config = dict(
    hidden_size=384,
    n_experts=64,
    experts_per_token=8,
    d_expert=32,
    learning_rate=0.00153,
    max_grad_norm=2.0,
    train_tokens=394000000,
    dataset='wikipedia_en',
)
Below are experts of layer 7 (counted from 0) of a mixture-of-experts language model. Rows are named router (the router's row for the expert), gate (a neuron's input weights, with its number), up (a neuron's input weights, with its number), down (a neuron's output weights, with its number) and show model dimensions 0-95. Each number is 128 + 24 x the weight over its row's rms, rounded and kept within 0 to 255. Numbers have three digits each.
After each expert's rows: "comes after" lists some tokens at least twice as common just before its tokens as in all text; "raises" lists some tokens whose logits its average output raises strongly, later layers aside. This comes from a sample of Wikipedia text that the model never trained on. Tokens count by the router's weight.

# expert 60
router:137185141137140120119144121137113118127126135102107132080119129135118109118134168142137132128131126142098148122158136135141171153153075149098148162118109101152140102151125170138110123120137103134113135139104158165185166129144137104162156123136146134110156106129131178135071102156093106168
gate0:154140134095133144147138088118062128142165104162160186131113142095136127129133128092093132119115115141158123126169152126190081151119118105143148137096103112062116134135083152133117175140090135101135102161118157119124149136089091144122137156103143115111154167132137112124132107103114132075
up0:093119120149102131146155124112141119098078118136131055168172123135103148091102102163102136103148116148129121141084116174088116076135153135116131153128151107180104121144175114116128106128130114116104122091129093085121125119169081155120119108157126127128134096110117100109165128133152110153
down0:124145112151096127121166106131153124149120144144154121107170134148158141099148118124057139142106080125145162143113111133120138139170140148158127139144156130192139073126104133102078162118105163143124153135100159120136163109147152117145141141159156144124142116123113125211143127102120129140
comes after: " |", "|", "-", " Candidate", " No", " %"
raises: " Coordinates", " chart", " Votes", " Position"

# expert 14
router:128125153134145153144119059113092130111103145099117105110153133145126138141120133145099136100140140172146113131161112150152099149113134133154117102116144212139094139112132152120125113103119160140161109126146131117147150131141111131175149114086114150119108123096128163115162163131144107115
gate0:097128136119184132173125109107150138129111153157165135164115197127132107127164090114140141106134115157102111137126163100111144119091099184156147119109124192142104126139150083118109125129136102153094142152114115156124151111139149104106113146126118150099126106140175181112146126071108124119
up0:096142139133111140154115196117066128138191117140123084129150076098080149141105141139150140172114129143113076084115126145146127118146104144090138150141134124112115160078126112152092138111116141097145147096121133104149090125143111128121137120157138086080134129126112127159112113151159125115
down0:150154163180117161113170152160147132135117092095142108142105147147163169121162132115148127165152110161145123124122134142127124152142056126150157163173128075124117181135120156133147106105125113124151082117096143151124133074136144149148147117152131139146137094132177143048108085089110131165
comes after: " S", " J", " M", " Y", "-", " Sh"
raises: "lan", "li", "h", "den", "gan", "le"

# expert 3
router:136140137128155108091125127124115121159149137112111110152129128120157145109184148129098119111095161153134083113105119134150097178083161143106099118142108133123127121118134121145130094148149147110083066102123142100093152147135103123120088117098120125163145122095130134118177126155129138129
gate0:120138112159136093117124102153103106132098154128125134133090163093101100158101126121114144131126128123112138162162099086137131160082177061108066133119142156126153138142107158113120161151109109122151147154170105098132144077136118131157156097103154118129170118121135120120057166098109150160
up0:125114130113104189149099123161119125095123097155133151095151096179107109128138149175123102135153117113142139111119138123151110121145100145137154138130099135152137156167137130124155119096152127154119108117126136167142094142094097101121155176155148131134073123159121143148147152123106108103
down0:123150143116099169141081140171155152145168134106132194098142155091140141099112133135135106139126155106136145128160118074115098097181149118132119154137148158147136151158142123130143091133143110124107144115133116114101124107127124137108160122130119096099163168131118127149166135129113107124
comes after: " the", " a", " of", "'s", "th", " National"
raises: "s", " and", ","

# expert 33
router:109123127127101130108125156094063147128128111112112126156126132136069140123148089147153130117139141106115137123176106107130088108157117123119107129174124154161128121141128099149114132081118109110120100105137123142145146106163142109142129129114137124093112117119132146140105133141156109138
gate0:129084095107169126145161100111147154173157178124133106146131131141110099075102092145172106108132103125126102111139129131153133123097129150156085142145122135094094142132117109130100106131169138133091157134112103129148116171129156112149114104130104108115101156141142116163122103113165104106
up0:122104130122156135180150114120143156160084144095125101136110102099129168124135102150148101111101124114164118116141157110140111103165141156201119127156130159139136157134105086170135124160141117103115144146110092100162109147123128107160163140163118093138129129108134148106144139147129083110
down0:133150147123119113115086111129109125113092128169097154176150175141082126126132111166132187132134161177120174102135105134153138126158115133123086102153112146141153138155119122139077114082136121109143139148128111142090152108120130093134109135149163130162185104114150189120103132157133170139
comes after: "9", " ", "1", "0", "2", "8"
raises: " (", " or", "3", "5", "4", "6"

# expert 30
router:153098131138160163112107123116160143138163133197127146098141174115104123118144106110139120080127117071119162129103111146146175145149111115122134147139118117143094148155144077119140151113100140103129109123108186157076145128126150164133124133149146146120105109138130110140108111105104158136
gate5:159114164096130136143121078115125124137101123102152125123150170159104096127089138149100126152145091187117103110117122175128116112158103169148123137125126119155140153123127197118114113193062131140137150134151166122182146080109101120153123137127128110138135142135112126122129154066085152086
up5:095141093122112101104132154131122146108133103131118141108149148137107105136137138169150111112099123138124133117122160105127096149141120094122088102141101122082119095125136157117154141132170159144100159142113121111105121121166181133106105125128156114150138131132124142099143137110165112149
down5:118129185152137102177097114105127144105137163169172158151136111080129134112137118114145149102085149130097134142149085121115125108140114183121147138114159135133140149123147130147157183139161133102144128137136116135159113077133106105151177118141157128140142117102142095129105133121102158168
comes after: ",", " and", "s", " well", "\"", ")"
raises: " other", " the", " others", " some", " many", " a"

# expert 21
router:103120104131113109090119129164133174156157136161190133115167109134130143121124115164108137098108143110119140137126125108123109176113125170108178079144121141148126118140136124145150124110139094116132151106095099083169129139108124113115132160140114124130142154118123112128142129163082121131
gate0:119117107150163138165168091117127130124115150093128113158176110163109135098152127140086098119125131150097135143135134162143118143151133124135105134142117104144126097135092092132106107090169108146099134116145142143112102140137102117143104138113133144150116131140084096135150183118135114118
up0:105105106129117144075122176137121127130095112162104117122110131087135136158139142151166104109124129131157099077096145126101119082104130124118149136101132085145135160115110167110132120135127182129167098114120127083146150145168143142154159140180161118134105122154164143156173128085134139083
down0:107132101126119108153113132121109125116154135149157094116121110135126127160102146136193097145114102147139084159122117052144179123164127147150132126121147103113152123128061118187103132082133095138154112141113099114145132062106119137158132121134133138070075111159146120144112129129179121152
comes after: " the", " in", " a", " his", " first", "'s"
raises: " of", ",", ".", ":", " to", " in"

# expert 63
router:142132102137146122121139099130118151155179120168132136126113137094128160127150113149128109138133089122160159130147125144100096170105083127124114117158141126104114108115160111131129166104108138106124091124099174086128123130115124141083134160149141146105144082154133138128125128114163134135
gate0:167094118137129118101168161145088127204097113165146101134115121126100075140158132118154115119128135086115119122135154133107125135135099155074163143121114123110103172117094132144112095122090087131129090110120137124152151134140108137142155126097120090110151062112089110089119138101081106096
up0:099113124153137117133135084129114134094151126067117116145124127127135130117111119113126128130140146136139073071134107074126122132139145087169122108052088108154130146099132132106088123143126137161084126134155135138147112153139094123094127153131097100176123143130152121139110122116120128134
down0:121140180107126164124084189122094135133149131127146111101111119087128127145119142114120138145138104140143117086163148187126103139120112124118110170118157131131116189145180141111158101151134108110137084089151147150122150142135142115143126137118147093096118144158089086111111089137107116154
comes after: ",", "5", "6", "8", "4", "7"
raises: " the", " a", " ", " an", " his", " all"

# expert 56
router:133157158131132109091136156135070140170158121109132116095117151140139115141134092110110147114150134168113109143112104146129150172147101134108131140158126090160134098154085099167131114098114092095128096138116138133150133161122134095108103120133138156086132128130166119124126108101177122152
gate0:127111127101129129065144125126093163126113103122094113125108138104140103150119124128104152137157167100115142159152134125174139137147165115153121120120159126110134126095085105113108130107168121142128097169086094092135110097095121113097124164155105116150054132110076111124141148117102089147
up0:149135130188121135147094144131123138090126155120131165138170149203100157118145086164106153103177135152141112128142102138110062110157133125100140122130144117111138131149137164138126192143118090132138094137161087128087133141096132127154093116123089184110106121114171145153099138146144149097
down0:094070082177102094130106158191133119138149144120106125108168140131148165126136093118119145114171125164144148153139117156087154112144110131134104092122107109087118119138099168126112100123113081116121128108104094112100165117188117110118122148157173105126129098107143151167130139111144117139
comes after: " ", "1", "2", " on", "–", " at"
raises: " the", " ", " a", " it", " more", " one"

# expert 54
router:115130150129151108135173116090107152151144126154154133117118129113128115128131113117121117132141117143159114097121111106118134145101080136107105179080099107171152101119175118130108098127125134094104137153156099190120121099145124083120119118091114123130110086128137110128192173087143115129
gate0:169104102095116144108101108115137106128135125114163125118103148100142124109133123123117123106093117173133172144148116111128122110126146156165116131118092133138136154128152114167125120128119169118101077146125136122133142122157095124142090132114137116169118119078131128121150104143092109159
up0:147138101121133142140123126120162165143135159104157159145104165125171094103125097092116126126132155113135135106146113113127124158119135144144075129151095136110090143126136128150114086134095132120079171137139161122169110094121093127139095132117132133156119127111140119147157127160129095178
down0:160128077134123129086151129124113149186126102131142069177101127147138099135142162097186146131134136078126155138138130132135109111105128103118118134065130115125095129157135159103143120101137121145125123135153172109117143128121130180156159161133119133142175123094138140136125145143128124186
comes after: ".", ",", " |", ":", " (", "-"
raises: "ez", "ș", "és", "che"

# expert 50
router:120138159153107128125119109120121135136118151150097119139111180107127108160140163180139152142103163108159146151118157130125144125142130135139114106114114155127122099101109161114132116108100116108089155120139121111149096126087124112172164129118157133115116119185138147133135054102169146142
gate0:120109101147120142066116117090099125106087151133120153149139124111121110146104120097128090154166141110118100141154187140153103133113076146146084113113153136141113151098111157133145115144134066086056114126110117116115093140144134181110170132110119176122152134093174108118127129125131106139
up0:127160135137130137117123126122088134131092138119129137117116128077127145146142119113122143119142112045125114083116118121113084146112127115136144180148154114153174149123138153074115119130140143116171102090089138158108101116120115156100121112118104089099148119116120156171119101131085119136
down0:149118101134101119128123128121111134112099170123140180083101136133144114094140163129146072110109126121110130132140155121128094125122117131100139132132119125144101156113173117181147156102105108084132125148108152122123159173161135132171108119086133133128122135105119138087125108096155109135
comes after: " B", " L", " |", " C", "B", " b"
raises: "us", "ior", "ous", "ress", "ule"

# expert 17
router:180126136106088126123130122115084092110114129130101140111101151119092119097153144093120147150155140161108149126126157127130086084145122138132139121152124172125145129106087158174105135081118170108075108116148127122132114104114114147109067137118153121123103127120175128106185107142111161149
gate0:132133129144091107121116116157146133123125090105120173105118152134089119179131103110198165149109123154151105139125124109095136110120125109080161100114162124064085154177145094160094133107121129157096149152130132143132148101107140151127147130170115134098176136145103107154151089157116138073
up0:138165122118172103125082145127129089103118127124149104117104118072126170104121153127116105121143124118105108114149084124127131159127096158156100121132156136167126128102101116154149114131113147134136139144114156168130123132175097129136142123095124142129095124119126151132086136135094170125
down0:141120115126160146121157127133092141124143121081126115114150120096121115136153115139146127168157131131142122117107145093141141189148111138144147088170112129117116139135149139136137170156118127115154146171110164123135121143129111121125115153095149113156165127114122146144134120144096161128
comes after: " ", "-", " D", "0", " F", "2"
raises: "0", "1", "6", "4", "8", "5"

# expert 20
router:144174142116130153103152142097122138127108130104121113113115131090157111122136078147137158057156148135110157115151104092135120134163130143151124167144117116110145121122175112122097098076119144128116138146149138146086119105140122100118089136116145146166149125156161156088103111143158109126
gate4:093138131102106148168097146119136140149163154148101122098101164081128166147108139099155128152131084091167110111136121099150126120161111100148132164146115103112153111155177110157084109112133163118139112163129113117146152148117115150096128132193152127150147101180129122105081086109107146102
up4:139125160139117096149110133134137112131125132131096118146106106125118129160146147117069124081139096122096160103116117165126132113129159070144146100140153136130112100168143106162132166130138090132132151122142090140179140099180109134143096132127146086130134142137146167114126160139152120152
down4:153120124123096166127145138164119165088082152133132090119135126098115082107133110135136115122116120082078127109126142109106118140147174132129106159133094088128083092166144117122126144098116150127136103141183167088078128162157086113150145117086136158148123120148165164140094102129121132149
comes after: ".", "0", " ", "6", "9", "7"
raises: " guest", "now", "a"